{
  "norm": "rmsnorm",
  "init_std_qkv": 0.0538,
  "max_steps": 4970
}
Below are experts of layer 9 (counted from 0) of a mixture-of-experts language model. Rows are named router (the router's row for the expert), down (a neuron's output weights, with its number) and show model dimensions 320-383. Each number is 128 + 24 x the weight over its row's rms, rounded and kept within 0 to 255. Numbers have three digits each.
Before each expert's rows: a language model's description of what the expert responds to. This comes from a sample of Wikipedia text that the model never trained on.

# expert 20
Adjectives and ordinals after articles or possessives, such as first, new, national, long, popular, third, often followed by place or career.
router:168123108111137144120071152128177145127140105104165135111093136145121107146108121118147168123163097134110094117175131154135091144139146121132134106163176108107107148148122139143133136105100098
down0:157125142154142130113125117165083089073096139130144130142180173100113127105099111148115128169117110134106139151112135139145157144071105140134116137113173156092099094092117124126122114148109157
down1:144121164152115135173158158146126141143103150153077101110093131101126142122152098170119130079096120102137082115185118143122151174107135076124172142083099125117148148086109134188147134157096149
down2:182166159111130119077133118103154133094173118132122147084100126100111153153110102144126117095130141117069108115132150087164109095072091132095099116100146119115175110157127106109136134169137103
down3:181088132122164133167165093115119145104102100154163153106099118103142150127157110066153119112074132116171162134102165157092127172112132146147184110134136172160099136133139139137125110144131125
down4:124129078119131105113106124140104147162135101121086123149143097129116149118136119132127167145105154138100108129129110152121150149132124136169113142123110139119096106126106143139097169117111126
down5:143123160102144104132154121153087143138133162134156115093136095139112132140144128127116133130123147131091129097112134090120150120102149109168100113106096167122121167112107137158128123098155087
down6:157086139143151115115091130091124143117108144128152129118155097115178124135124135142158118143155139117120129105138147114126164172160098140099127113082149129126122180125163153162122125128163156
down7:146075146165134116128114121098170121120139150103164125148112147151125113147111098145126135065125103147135101136136107114117166151142136121084118118142145153101137139141137153164145136195110155
down8:130160139182114127095153118108151099143093133137103105119117105152121070127120141080122177087157135084123125156071182139152163139130136163128139115109116106142139112102185153121097149092124114
down9:142144118119156131127155145115147129136129102112148198137153119141142122158108179092144115166122160133104130146135095107098092101142124146060135112126125124143134134104150128154117149129140108
down10:140134123167153158149163157121130102130070127141109102097137126147085132170101120138113152108084123138157135102204110098134145102139134149113144086147086114108138157085135117077153169124125109
down11:144134118100122111109120158133103163135138129160113193135125129131160143129138164110123144114145129123140127109144128131127129151122132078109155122163154096137105133133147134132149101137162136
down12:154085108136170179123153112145130108128119100121128143159116107139156144076113119134132129110144089142099137149112106155148121136148138140138115143114161125123116136125151113135108135158125131
down13:104111134188101122129166090113136094139154133166075103158174129123099134099117157139145148109132136082137118083105128160077077122136150143178123142124115099182117154122103140101141126138128107
down14:129121130144149139151171129133098116127154136112189082083130101078137098201128120129134127150137086096121115134120140124166144126092121123150131103129082099129131131085115119155153076122161121
down15:119114149080158148115108134111160126131139124091108166107116130115141144091189171143205101128143163128128108114121172145105076130084134130118128146130121097096156107076144169174104102139141147
down16:127135106154135111102146135099116182120123098134127111158130164128097129132148142142134125124135159122097142128126131109154113117134098134113132093134180129131121125125112105100172093080071161

# expert 29
First pieces of capitalized names or words split into several tokens, such as Beat-rice, Chall-enges, Rob-ins, Mad, Bal.
router:130125134149105125120078159119121096139165149104161108098131121139095097122101135133124155120114112083092126098129135096163110146106148131141097117135115126131105159156112148141114122122152128
down0:118141093089112134144178156122155110114109128117128152128123133132127095143105093130137140129162135175127093130134170095100123136126130143167110122161157120110133185140153095147094163158148115
down1:129072144171096119141115103093120130124116112134126174108126139156146129138129140159128162108119144133136115145153118112131118130146086125085108162059127122155116124119134128150106064116107130
down2:135151108115116104124096141126138121164136109123134159163107149099107090060122097075139154148116154132130141165108140126104104145107148125125164144098137159072151147140114148109128120082133111
down3:108100103081142190142122114156111118146111083118131139078108140163116159139117133137152107097121143107143109167126142107127107148069112132132129142141172118091065144159160115118123100148169127
down4:099130114139130150177101134126134148099117144155122133144168152125122099134156134112092118143116145093146108123089121123152172155132139130143119107136089149132170108103115122148147149123140161
down5:111110085133120111079128090095187121126118117155107099116110101087141139127125129102145134096129070106137125131173122110118161140148143086126158144134128157095138176160107159102169109161126148
down6:148115126133132137117135123123096152141118118135113133112081118086139104187117102112121134132125111148127109162127146072078097150153132198110147149151114155101154136102091108161123083121111149
down7:108109135161130131151099150137064114155148120111122111123143150118159097080106176140154112118143099123107077142099136161146159129166162144103119140154156114135124152155113159141113143120108151
down8:120115131118090181157115145125113150140127124111144108106153112109173152126106159139111139165128137095155092168144104112118105105104148137103135134073108106097118123111116134099094124159124135
down9:119118153152087154139077119114147112115155103153139171124134114142096169113114130107144162170076142124125179126140102121110144147154093131155083177152161134157137088116152136112134140117130146
down10:110108107108135122183157113161157107107107102139132159171091168093104133135156143085117173115080128127083130154139096167088107144132132128093132111182099122111157145115104141122109112170115097
down11:052154197088148145100146124108128118143117129119112150141091169114127103118125112133105109104132127142125129147168129079129158134101167139118106127100121130106139132157187133088158145110137178
down12:128144131143148111100141102122133113123113140142078097139142162142149114110126080129109136131137119102150124099134124138129167100125143146080151140092099133108186141123139111151099137148123105
down13:117080069090171092141140154139131169141137135111148106118088120099128144107151140119193138104137106163141104124157106112120159133134098098113109112143103122132124071140117116118140113125136110
down14:180164103139111131128114166139160166131122133134159110077159120125111118128146127117142163128141081108147118121136134151095142149114170150171147115130127116117107094141166114144147111124095143
down15:127131148122173180099129164133123165089119151097121163169161137094095140109083127129110132095136142111162155148099136126157124151133095108140150144156115126116150125133143091091121114124137102
down16:171091136115170089137130126124109103148109113107080132125168124124145166138134085108156130131101071150109158105114129109146103110128083167148094124085127083136184113143095127155170137115111123

# expert 16
Vowel-heavy word pieces inside rare names and foreign words, plus accented or byte fragments of non-English scripts, such as h'ay', Am'her'st, Ch'á'o.
router:150131083145118109123144156130095119148170157145173139089108130129101114166136114105110153099137110111099125114145095139128104076161160125142133151176095129128093146129129118125114151125133113
down0:099152086177151113147085118083175092172132116088122091131099114190107131103142117102134108125207109160170139114171132127148118116132118174106103115106172127109127129145124155106159120161089147
down1:123166115132126136120124132096150136139097096140107145158130114110100124141077119098130113152127118115147109145120119151152164116110158129133130152081144103144128118134163087074138114137131106
down2:179110145119137155100140135133101157118153107162125148116114134144152170141146181111114079103164105141105133121146142182107103082112103110162106114142121089100156081105147131081131041121139115
down3:154093170134128190121128123107130131092122131157139145143111113112107119153139142136153106095124126131126130145198121145140149116147135147142085129135143125129118119091106108143126108153103107
down4:127143173155120161145153155132111136160128141106152106117161140098098108117101116166136143120142130090135129118182146093118102125170094112094156201172073128098127102104113091164146144126113173
down5:126150141124163085142130160121108135092127134113148137132127155120145116086127118137131133143100142137161107154142112105131124094144096140103118131109136107121118118149130131138111101118111115
down6:116128130144110036148167136150126109127148124127168104108090132100103146164086133103144151118121098051132110125133178132102102108139139132117106089130113128133151140170164139119122158155111174
down7:131130131101103133118116136154156159109129087094112132106142144155111127162127107201112157105141088159147123144160106121113145135104120142176117167154124135154117131097125133100116120124139154
down8:175142110121160139118146160097166141098116114157121150134151120171168107129139162095121125124107157107114187176123059122145100149123106128115173183103163153183145120104135150111122128154138159
down9:118108175095114131083117121097138115147119103135167136117141086180105101089106147079123127091144091104181114128142141130074103112100131144121153119135127148152116116115130166122163162158129137
down10:139098125154136119179124126137105112149105175150146113115134088166103134143155144130115121120107136163114155145134103127150106124108164138103135122139142123175141175143136107167138127153121125
down11:114138111163141104155083122088094163119180095094086079098114135118132171097130130107118135141149079124129168118104105139170078123137110142097091154091149114098110118144146131119081171114146106
down12:082121126134082136114128109130112151161090165157140133147167140131113155126143149137101162111090087153091114171151111148154133134157117127122143127125129187111138133155145141090127127117118146
down13:087091117106137129092122103127152148128141144157124140137131084137093146104119122149129134119141117120113101149163150132097112109161145121123131158112194113137121130138162126092124168114155128
down14:106166098094173119182134088121100155151150097101119132120118129124097108112154137153121155116157136154157110138166146123171134162116140154124094148107093108142135165110115098086143142112155121
down15:131124152115155132048148092107139188117135125112155132157165131116131101084108088101115126144119120152135063132127127136152091133126116106118131184127129137125115129115124114135116125141129096
down16:143085137171133103148144120143135133103115135129147112118173161066063113093138167102153134153120170149132152154159152125168120107108103127141118137126086120090172092114136106140179170151130093

# expert 38
Unit abbreviations after numbers such as m, km, ft, coordinate symbols, and lone letters or spaces in tables and names.
router:114121099104087122155062102115109124072132139144134123110117140093094095151134180075091178134148103096109162150139137164146101117152151160122121113171117114114096125143144094189129109119132104
down0:145131149122150139136131116182129101105138098141140119137133093108132105149151111148083119119117128119139099112126131088138102120104174101117106155115100175121160111074089114152104109116117148
down1:111149103143127152124116148151132124113101150169140159117152075122117122121125119140145121126123081115128098123203116158118111139106110125129099155157091151128136125160089147109116082167153113
down2:158177168152099119108075125104150160120125188152151162148143136118121170183182118089135113111144183088085137086130151124097084144132102098077123138140133119155144171135117153112080106150126132
down3:155098090080096153143117139132149113089113107117134142110136121132173132131136136162140156123166183097173118135129107166099090080132127118146130142119074148157163102119113109152159113141156104
down4:171131154152104156100111130128089098134134129139126151123085113117130133135104087114113126144161147117093096112140113104110212134088158084174153109142121128088119095112143061127126107151123166
down5:085159107157103094149152149134129126124160187115117170075155143118100140101137125104102129101108112186165123092112114154113138171135139085133138099105111121120068128154141155079092118079098158
down6:155151157120102139111161133118150111103146114151114106140154106085099144122174111138129125128104152127116152115109121153098150139135091109117103150118098123143146086158097135117140155122176129
down7:134119160135123086112089132135125155150127160155179126171117132101120132140157137159126110119116183129127131123083118114138143108175128114140129113124128122076113153127077156098147128087138149
down8:142124142089121126122102087112150147152138097189116129093137081127139144166120125134150133130109096128083136153148124124123117154152136123102086132141106147114103096111169093146129126092121140
down9:153084117111130121090102128117114142143129113102105131131074111177096102158155155126127114140137111148150154117171126129082115193098118107127155110130170104161145169130133140091126140153132146
down10:145119129094147128140169095141119125166179090092144076103127140161101103109121130146128118100093131138159133156121131162143105198136146157100125122130132114120172147169103115162119095163125153
down11:099129109120138165158135116122145146095125118110093136138118139167154087130145156142100123087125102106112059130143155132147114102169081138093145176150098115187102107077120138090127082094112089
down12:117109114145146102114128143159119129088123095132124130108138080104142115171143154153167134183122159143148151145135141108188112106096132097082087113131152165148143120155176129105131150102128139
down13:125120129149104093114097090118098111111118104173131152148124090176129192166120095132080121132126133123161162115138132137109089150134132156100101133158157128095121158104087155147097110077116152
down14:146186134132103103117124120115080116154155168125120110124134131118160125113129142113097134105155130131129127131141131076124149106145121116113152142124161111138168121118110111161090121134132138
down15:106067141096152101138132168098117118117161131141117146115094107122150132137129170124113110115208129160134144170133115128143108122140103162115134177153112138161140142125116125127096136141089081
down16:150170109146155140141151099069138067072152117166129142117146140162153130178127132155104114143135125108125119103123129117076124164135081083130145104128141136108152176151097164153133114138152144

# expert 44
Possessive determiners and 's after prepositions, such as his, her, their, its, Byrhtnoth's, mostly in biographies.
router:130117134143145154138103103138119110096136145103138104144127127166099125111084138143123158115114118123119072121132161142127092091140133140108084138144105095095132157112093117128104124117130088
down0:110125074129098092174097147132151127152085129077136114170133130123130125121129130104192164182157150132168147107117140126146153140087130116101156147113132125131127097159161126162146140139133125
down1:120119126132157177108108157130083129159128132104142130127157179139137111162132138152096137138135089123131105104150129102121118158154078123105121120089168108122137116120137108134119055106054116
down2:199098141150086142149119101096127142182121121161124121146145133092125103120143168146107129098149125172145127157122121103104079140160127145100124147117139132137128086120134131145076107150112145
down3:100121087115115094135122059100129087094153147146125103101108177095122128117101114158144112145157110129105182132124121133144142176133111068170116157146089136111116143122121145137158125134096123
down4:149153139126103114105140092110138122103126137138089177131086121129101125138132147130100141166104108145165139131125154106154086138140102113147146128124138114126109142132117149118128155116154086
down5:105133130104134108130133146139131137097108128111080124107095143173127121088121113109132133114122135136140116142116093102115132137152144104167142173143100134138171125138135112166115078141121140
down6:137150131110122125185103146070127087102106125113127121098139139095126123103099102138104183129119155148138125125134100159165142136169114133129145105083142110145123174104148102131125130107135103
down7:153131178147137125146097152119105126114121075130140138099133112149112124132119130128112164127118127120143127103165148110135130153122117122136161108118153138165145114114138167143153130122084168
down8:094155184152139124151105110144086136146131128127131138101139140146156111156140123132148141081134115132124157116108108137102092106157174126077154133108161131156119157124135121116124117119122109
down9:139152156083164101119147102147147121127077133131150107133152072123130118116108093115105106132149111156136103125131141100104131188130114130071107159170107106127131124136117127143162122157121101
down10:104141140099079154143179116137098141124172123120192129127106209148148125149159154110142200116096094125135126115127125120106108131140131104106128121103135163104169118145132128135151148090108124
down11:158101132089147182137116126105136119118124102172116124115086123145144099183184127101130162130139154117145108157130108131165084118118155137092104164122134127130134153122110108161123158151167136
down12:178107150093135133096145161119080143164108104104129125144153119106119160135138145134154188110124090077165133141116098132120118124128148121140146143091160163139165125098154107126121109154116081
down13:155127130171103118144136151147141120131147145134182145132133099117134184128115124129179145157164123123118099123144161123118091145150163125135096118113092139134123149127143162144115148122143091
down14:090093141117143121115110133092099187125126132124120138101128086104127153138133097134086096148136127102091112149088091145142127134132123122080138175141159148118139139116094142125121127115108125
down15:146089173174140145097138127165141151095120107153102138134143127086122151117145151133101118108149148111119152087105091164157111148156145143134105149111130098109133123110126079158100128148113134
down16:115084124147136124101122128197142114102137134154149115142131158104140162111128121143170127134111121091087160165167157121104146124170132092119175139099137102141160072129125155170165099111144125

# expert 59
Semicolons separating items in compact lists of results, names or scores, such as A; 3R and ATL 28;, plus comparatives more, less.
router:120164085128185117121098111146114111119134178137129144124050150105121075148122117153132138105120120125085100096146160117109094109110186103148137101139119108099113158161127100184115091131146131
down0:150141117101139113099140132115115151140165121141136148140145124101134180150102172159146164112119151105111118118119164113108138104107116135125150100169129115127122141152135093145169113147161125
down1:131152097121132103154115133130150162098146126159148140130155152079139124116177136135137145122152102148162119145138171170142132125095078100160124139165115109165126135153119140087108119102133131
down2:141131095151106146134142130118108103121166128127126142156163143096143145098103106091136096121133170136177103142159120145129117154109141115093135183108114144157119144117107134089147128060119159
down3:110129157146140119163168120098161131159152142136131050117178144112146150121162152099140117143134128139183132095155117124138124117108145110121155114092152124097175155131118143140156109094120133
down4:082095130127132135115131154149103154086165138148109120117125150119103163095134120127128135191115156131112152183129101163109091120134102121139109125110118130118105105134130103169104133118098126
down5:153142100172130131108133141193167110076163154121085160069155161161097095175105114139150135145144123132129146107147094126070138138084146177110114109126117155136146123135113165160102179118085097
down6:101108122172130138122149112120184145108157138135154135120108122155158143101144120126160139119128129131109114101125159112118141140130113145105162086112124128161093112091117093168094105128193155
down7:090114150157100125157120156169151135149121147109148160143102117125126088132130138132143118098118114135113102137121141118107123106115133122101103114101128135076173133131124090104146165129076166
down8:131093099141077147101133129080157164109153144163125106162116134115138120093139121118161105161135115101176113121164162139132135131096132097139121149073160117101113143149122132107118137115091154
down9:130113162115144121116109112192162101113151133143173126165097126124150132103116132109123135127156132093119078186121135155125104129101118130170139124154117122090102105098112146134100117164132108
down10:121136142126144132140140111171107140159108136110160157097138170129113146200118147100160134157082104115101123140126098140139132088151165164093079133133110147120093116122174127144102138107148105
down11:119129184129148090102122144076123162147132094101141141123126151130124122131160136131156126115131088129151150102113087115129147156118116113132157156156163134128129130144091142141116137076091140
down12:106162127135092103097122098080099115177183121125129142091195168146105117103093119128099162107127187156100128085103129157159124149146138144108142096114123163132166144115102118137118117150118154
down13:157107110150143172123136137119149129125153090106098099129138096107106134151124118146162126155122107131185144126151110145107082129172109109098147132107130072135095134121082165118115124137149152
down14:123127115127161138156125127101154125124127193144087147143128096184134134119151123156153140115142115133126102127158085102138127109112173129133159115097132104128172089144154080094160140125101132
down15:152106131108117131154146136194119122135109181099120129138129127159127118118152095151114121182105134147145159131094124149135131094074168143127088124140131119109171120138118103163158131107132123
down16:125132136124106121148140101104117113123083114085153131117124103064115147119152101154114149136133144129144119170145169121118146126151138144141151145064126124142132160139132102106179157121148113

# expert 9
Place and city names or their final pieces, often after New, San or in, such as York, Angeles, Bloomington, Pennsylvania, County.
router:113125061088108124131091149114137094120136143139159106102098148116099135152108149136129157088159106097094141087131134129107081135102146099155132071169144096120097106130096067135122124128124103
down0:118125099099131148124127126152153155141119140104171070122110117132115128138113099151140117119139169139094155114167152104146160105097154156139093094133152134174133117112135082130145167092113142
down1:114092110108179106120101119120117114163109183100115147137097168124141121093139157115141068108085102181094153075114134138155150153097116102147120167120143076149146105125089129126126140106083171
down2:070151115081121109090137134150104114106126145105160153132161153113140121160168130094120107151151107150147134137132119145112127115115103104119117163084142136081107175096115151123140123132077107
down3:111141136129126167168147186118137105158139129135136155128150149100106124125122113122143175123131128163086082163099134105147115107107108158134133154114096142168125121125155108147083168157127151
down4:119115137141099156118164092135128080127121160150111165166143085142107091098139105170137108132149134166142157119118123157128103151098110081182142130114137124094109137062149108133098065095133090
down5:106111138101123164112157128149125135078160101097162148132148156141159128139131111156162133142156129137175119133156102125121132107181144143162157193119158136169134131119120113125098150110142104
down6:112092118109134124124132123118161121088156082139140120107157118140148154109125143139085125144169119126140148137129135140146128135146158106102151099117154081103122135151152111123105131137140124
down7:137109117088109153122099141153149143104138123094122112178135137113150160120122140096109114140159175157089142135163123144139085122117118109120092127142135101142133126150080084158127134168128119
down8:095116119118115075108127087126098139138120128128124165148157158169114083125102146139145110165144109156146118082117142125132130119161168066156104140133134112122151094125103153139113135194098140
down9:135124110105122082116126108131133165087073141135137166183141165115109078153079094075139112088095137147129108164152100176102115084139118107169123106158136109143069146129087108168118116163084080
down10:169130137144154094171157123131136113147088110128162135121163154118166121076132121103100113151097149100107097122130102109129101111122084143089104125120135106074141136125131136145120133138128205
down11:130070148134145115133116135113143131152146151122131117150152129138132119091162127090092147124119086146157134151131134144146101132099145126113119130104158133107113116148112099142126146135121159
down12:176167131128101084132120115127093081108127103116161123147117152128131127147108146129113117099084109105116133110134132165152116158167122112097128102135124123132114109131211142128140132147128145
down13:153117188110097107151143140097129124115154163106099126102119139119091109125154117180081134097130082140120142128173111092109160106143118102139106087131117114142114155120080130106133164105142134
down14:157121150112050114124148143110149094086170129128117153140098100135132167125138107093125149082068125147162154097115115139179112168176140157129136121127100128133107196151126155140089154130122137
down15:121130114090154117149162144134129131121102087133092143124135118136116139116166079139064160140161106166172183132106144173155102124143134158160156061133135130096134133114140110110099108145132106
down16:126094109115097137134149151084119085135160113169153096122097148116128139160152121126106089121144136171130148185109111139102102130121120164106123130154134147092165123128155084100127098133124146

# expert 63
Word-internal pieces like en, sh, ch in Twickenham, Sunken and buckshot, plus Indian name parts such as Raj or Ram, and table spaces.
router:114132105106127101128059149118097119137134135149142138118118166109100126159139149123114134118102087092068081123128130146152086131118116119171099101143128140093117098165127107123121107143127111
down0:128100100124082125149105172114122152130097113164122093091145119097114148147176127102117112163144152129090135153124111139095138135092120128177120133148110126120092118202109098146101157117167135
down1:150117131133107147082148158136135106116130116107133167157097126148134131113099080139123123112157149109140108120151120112149096084116118158141150132114141089167175130121082162153150132101073120
down2:109105150156107138119095125083128162105098124163168146156144141143157118143127106104118081132161101093154133115141126110106083099097143129109134143149138142109117107144120090105105141147158132
down3:092059083143099147121160151120118134153118117093125128170130130129145100100169148152084152153100102096159113169149115137126100161113141130082122131121143168132115110177131137137128127102131139
down4:148132135150135083090129138106091160132105215139117151161105171110127161143113122120125142121117116129089114135105179155095153181110126105122145137145192126150122146132102136107148122120129125
down5:105135132083150159100130150146148149078078120145128118139146129112147148178105149139122123162185120148139155093154090107104095111140123085150120157106181125147140132131097140106121107122076116
down6:110137114108149134157157132174137121146111182146148099137132144104150118166101155158101110107127128122090137103127114116104131145110121138121121115090103137145101078116148118119123138158156091
down7:146112134099152140118108154166115068143153156132121142124082134145150156135161138121102134119133114151136167177189154117177126114110150102136102149131142112141114134130104129144128137079142113
down8:119152108121113090186106166106155124114115169145097095163147184104114121144107118148139151135099109137133145135144129136167094123158136120104123155102093171138168150088125142144124053106098141
down9:135121097121110109131137113117109168161135085145130132142160159118129131157160123163146165127158102117147121117110127125149160139118146129117130136130121149122121151121156124147140147090104135
down10:108087151144135119119128099071147137119094142134133134110141130168136127088150150141110147154095150131128142108164094139122118146105150134152136149095151116125146117139141134120119123139111108
down11:114103109115174117103157152148151167174124093121130132108143087106151147158120128153096165121149087156143144120137130136110142099141101167136107131134124147149118147111130136124134114135124150
down12:116132089159051142140145137137064136128124145149108129148125126129102097119147133102149143090151094148127108093125110092116129117125189140130079123136154168115119123136168126165166145147142130
down13:149128162164134091097087094161173110151114103120125162160160120117177115133172104103139096145121096119111096146139109163131102125124132132135138130157113165127155164133094129103151181170136134
down14:143117129138131092183115173117136123140127118139107131128095165120129105104184158120098119121132103118144123126110151095144139111122104122125105128105167173112156173118132171158124121114117096
down15:132132135139150130120133117120108128118113128127169133147089124093128092123138124162109109101121177153091097085158149151137132114143138114134096119143161150137108144110098163104146127123134122
down16:122108134114124065155109147142136127122151188163130119125143157110113133151128128144153166129109118114132130133147123127158121144129133145082156105084143142120127137135161135122138104122163159

# expert 46
Word-initial prefixes like non, post, re, sub, pre, self, plus lone 0 or 1 in sports tables, ISBN digits and list line breaks.
router:120133097165127137126086144155135104094152122131133096109161145115100095146147107116131161114119129103106115103165156112103112119102161126148124092159133095113112117128142135145111099120124092
down0:116161107116129113138123131096086144146137143124144128159104161107141123130154149125132140104140100140172166169150147110173146113124145096101067155140130109138109111136144071123151165149139152
down1:120128108098119141153137122111109128166125152112109149142145099116127105127094089168117110142135151160128105138150120092136153108173159102134120157108106114095141145139095127133158121087132170
down2:088114142132122159104144126169149143147118137150127111161108076099132113110112113113113103149132104122116113130148151135113164104136129117158099121083153137126152116135138154103115139146155134
down3:137177137146081127113111131119099150115138081168121116152131093114109093127162107134116115109137093118120128104134125105110124149157127128135124113086177156147138106149161127091148116132123158
down4:106117135129134111140147131134117124125128090122121104171157162100107187109095091112132099155128157136139145098083129152116090153133157145122145144123155079137127177132128146106098118145131117
down5:116107138184170129133141098121109143129184108161149143145140150158086131158112114125120127121108120139128144105099150090117150143148147121096118162138136140117168116085115151149098142112156067
down6:111100099123112097114113157109148109110150129160098091132140141200113117152147101115133082126152128105090157110137094129149115126147140126093105118165156143123123189116144138176133097106146132
down7:193134145128102094118143160171141129138144114092146138119148177094153107178118148115130117135184089100126145122095115156115090089142139097093125102132146140135093123113139098116131084095099126
down8:140128121129124104135133158096078161126075135133133131132121102172152103085088159163154127120110102102131134078154146143116120105157177099087125131157147098090125133125125124128140176142123178
down9:123116165145164128138145090128124062133112128095127153151132164127156151151124089141177114139077134104103139122132159113114138146091110136136132116156153102172131103141137123129111099149125140
down10:114134156089133107133066100128161163145111151131095145143145122124151106061144097104109113132148144134163156133097100142120122139148156099167128150081126113096120155109093132116141086066127118
down11:151130098117129113179102156118136128141105144152088154114089091104112132134105086147134139094173107143120112135153129144121162127114117116115100111145117120161080146119102132128142162161119066
down12:108164150126131157130100127110111163122155175127104120140117122129106087111156116112135084116121099110153096115158127129113161136102100144140131139134155114124141148135101132115114102156129149
down13:129130135123103166137142115106155093116131120154118118108134130167161136174145110132072127104143112146123123170131123151130145173118198115131103127147176145168097118096133086132186129108119076
down14:114193125160142117153106161110132138132100116143139110119155121122161143160145154103161106162110144163086128136110132102142116125097122176156132086108125098133126123156113134154084134114096086
down15:112100126153143163145137097109091148119117077065150151171101171134113137122116103116060125125121080119108110132135144127109134136130131100127089150092113126141135126141196146105132126168142135
down16:144081162106137173100174150114105133140153132155104117122097163149143100153130150118162153142135127103142100132124088105153162077128136154121138114149166122164124143148136122107144169152160102

# expert 36
Plural nouns and plural endings in running text, like people, children, members, events, plus States after United.
router:121119109076131147142104164136132084117141136147138171141150136089108112131153122120135156139158112121123119142147135140107081135125180109186112096162131086130084111163130086163120114138146116
down0:145130136096112131122095125122108119116127066105124103094165121149098145121111134131154120157124113124146121117122126103127140141080097126127107119119127122150159104161113135091154113099144140
down1:150105161156169159113097110088117124126148136138128154104146085107113112141074162104178107183105132139136120106145142117135118125128138146129114145140098140130120087163111129127121098152080130
down2:125120126137177148109111141131141117142100144101098143134110108107136101106146094124143167137113150114127125075120130103123140076124116136133122133110094138170130118113158112069104152136120125
down3:145113103103158100123156160117094116135127124137111150165141107111115168162161135116174129121130116110145121079127149152101123171174163087148098088108165102094141127139120137155174141120165143
down4:125159086136154140125152154143132148118129133118103140084158184158144095124157131140135169128154118146118116129170127134131107117137111153114121138118125120129153152117156098157093108133126121
down5:188138165120092073079140144119150149146165140107139143137145121144125114130186093120152128149107110101102133103109132119108090118155103077157126100119112131089132153111083149089146065089135140
down6:172162121158124137123169141131127151166134163087146163125114112078108140139142094123138088154151149119076160155103088135131154108095128168126113084115144160114089145113147141153075081127109112
down7:083172075127121099126085123160132135126148111139153146071104124129181106127148162156129152138111139099170147133109101056106115112120143119127130160064164141109138132117136126137153144068112123
down8:141120134121112150164159113154108141153110104158122084127107160109146076126133140146166105134105115163114108129121152133123166110136151149179110094089100136092092122163149139117103144147154129
down9:108056124134118104111096126101121156163167118131153121113102111163135118117148157165106149120157099127157117100111129130100138131136144165129133164087125129112091176103157138144122114104133110
down10:101089141126151086136107153140126100162159109122089132131161124148119096099093135120118129140163132110104129126115135162151135164136162110103113115133137129091119163100109158152093109168117095
down11:104143102135186120126144187126150155148152134136136117142164107103143098119103155155139134131147144144151113135144135156135063147094138132130116110183146142102166144128120136156124169134100119
down12:129130124127147137090138099101148101144112110146125138133120119105163112143117152108139125117144121078179133143106108126171143133141133112103086104103136118136156177114103086090111098179116135
down13:171167137144135183131090121123108121100053102149108130149119099132137120104163121118117097101145101138127116152115121159109093146138123162134124132128148159124115129133133142116151083092085100
down14:069135116171117183135143105156155107152187116144113146127117121130166113120153096136146147107108116133159139132106156130135168155138178125101122112175095117156123143079147143131129129116114100
down15:126172134165117098155181184087142117123116111190156103059101148145132129146126119119150084116158109145151121114114145117139115132123140125134131150175129150118143126110126115142102147124129172
down16:148129111116154097127138082099131154160133108107141116109155121112118122162155133101154138142091115129133141114109090097143124130146137119137100117128131152101129148091093137144140109118133156

# expert 18
First capitalized piece of a proper name, mostly places, teams and foreign surnames, such as El, San, Har, Cal, Kir.
router:138123137125131144132112130110122072112156136165111120108135150133105091106129121121115165105136119127092070104131147099128086112108144151193116082122126113152095156120149157098115096071142125
down0:118126074091153078099138142142135110142159111108112128157124126066187115099097177137144120154113107115100145155126125124132171090104194135113162134097116114160173147126103170112131118089166122
down1:127146119153122161145196083145148153088124133124136159134133120160181106104168102131133135167119136126101099096121119111127154135151129146120139130117125116181129146144123112118127129134082147
down2:117137116108068124139117122077176129168152119137147130063107115156102146078135135113146114092091113113115083136154172098114136128109104143190116138114157151118103138161092057146116143080139129
down3:102162159137148126157074114152161131137139120125124123105124150093088133168157152104109164096094119113123122112152098138148130163098117117138109099146122087134099109141124144126125170101145152
down4:086139070110192105153161121099144123123092161113139160181133103141180139092148128130098137130171115122169123133064148106141155101143134069139097109169108169131103131121122147102078103125129133
down5:126106137120113143117163080109130110131120173172080087143083118099104108152125144101098165128150132091126106132106125092185147155102091127136165132125168121131162144086114175121128111083144135
down6:096129143137154120147105115074105162112142133130135155083190109160128152110098141147151117091147158154135131162137192093146111120134162119108119083087186086159121117114141080141123099126127110
down7:129177126130119107095077106152119137082164128108154068112138149152149118130137169131111104092134140112146117144100168115112158135128157129141080131114154134153132067136125094157159090139130154
down8:113140103103128116156191162104134116104114114097122155144110107098123117143095121148137147112161127105145162145152106115150109094122172132155151130095141138106160078104122143111140116132093111
down9:150090144147091100110108143135091152125117128101151143144100100151146115130127120134135091119121157119136172112150114097142151148133115130093136114103105123127127101114119154112111123107111070
down10:083119145152131111157129119117098147095106137151117115109144174123141147143096145111061111128133167122113133110124173141111103102109121095136145095120128147123138119095098152145126117128134172
down11:128162129158109097141095139113137124111140100135120136101156142101102171122166122146141129145186133147118087069102101139131101126138112099109147093144135142089146164090173111099155094117133136
down12:115137139092136117134104110171135111133118118078126160117122169145139142123128168087124112120157172170125117133132140133156155123098149138143109122127170141122130137141143122143131119113148204
down13:140148148113103126111120113141118124124144111156126122157135160165149177113109142136183134156122177126142079162117117112150134141122123143115139092164137155114156133152107151165149141087123134
down14:173122106163146126073155127170116169163134117128088138171145144098131101133106120099167145094125124150090146114097125135128124096101122125113128138126138127099144115149119122108116145129054139
down15:101119132169142143128135147162105149126150123110157142144104178118134086080083132128128125124189127151106117140142113149148134122130121116081143128118150119120113156127117123107126150119113134
down16:104148123092141105159139136119109137123144137136136161131058101101122099105167140135123145113134124107143112143115122125084126164135150143133094152137105153139114130108141161160096109149156136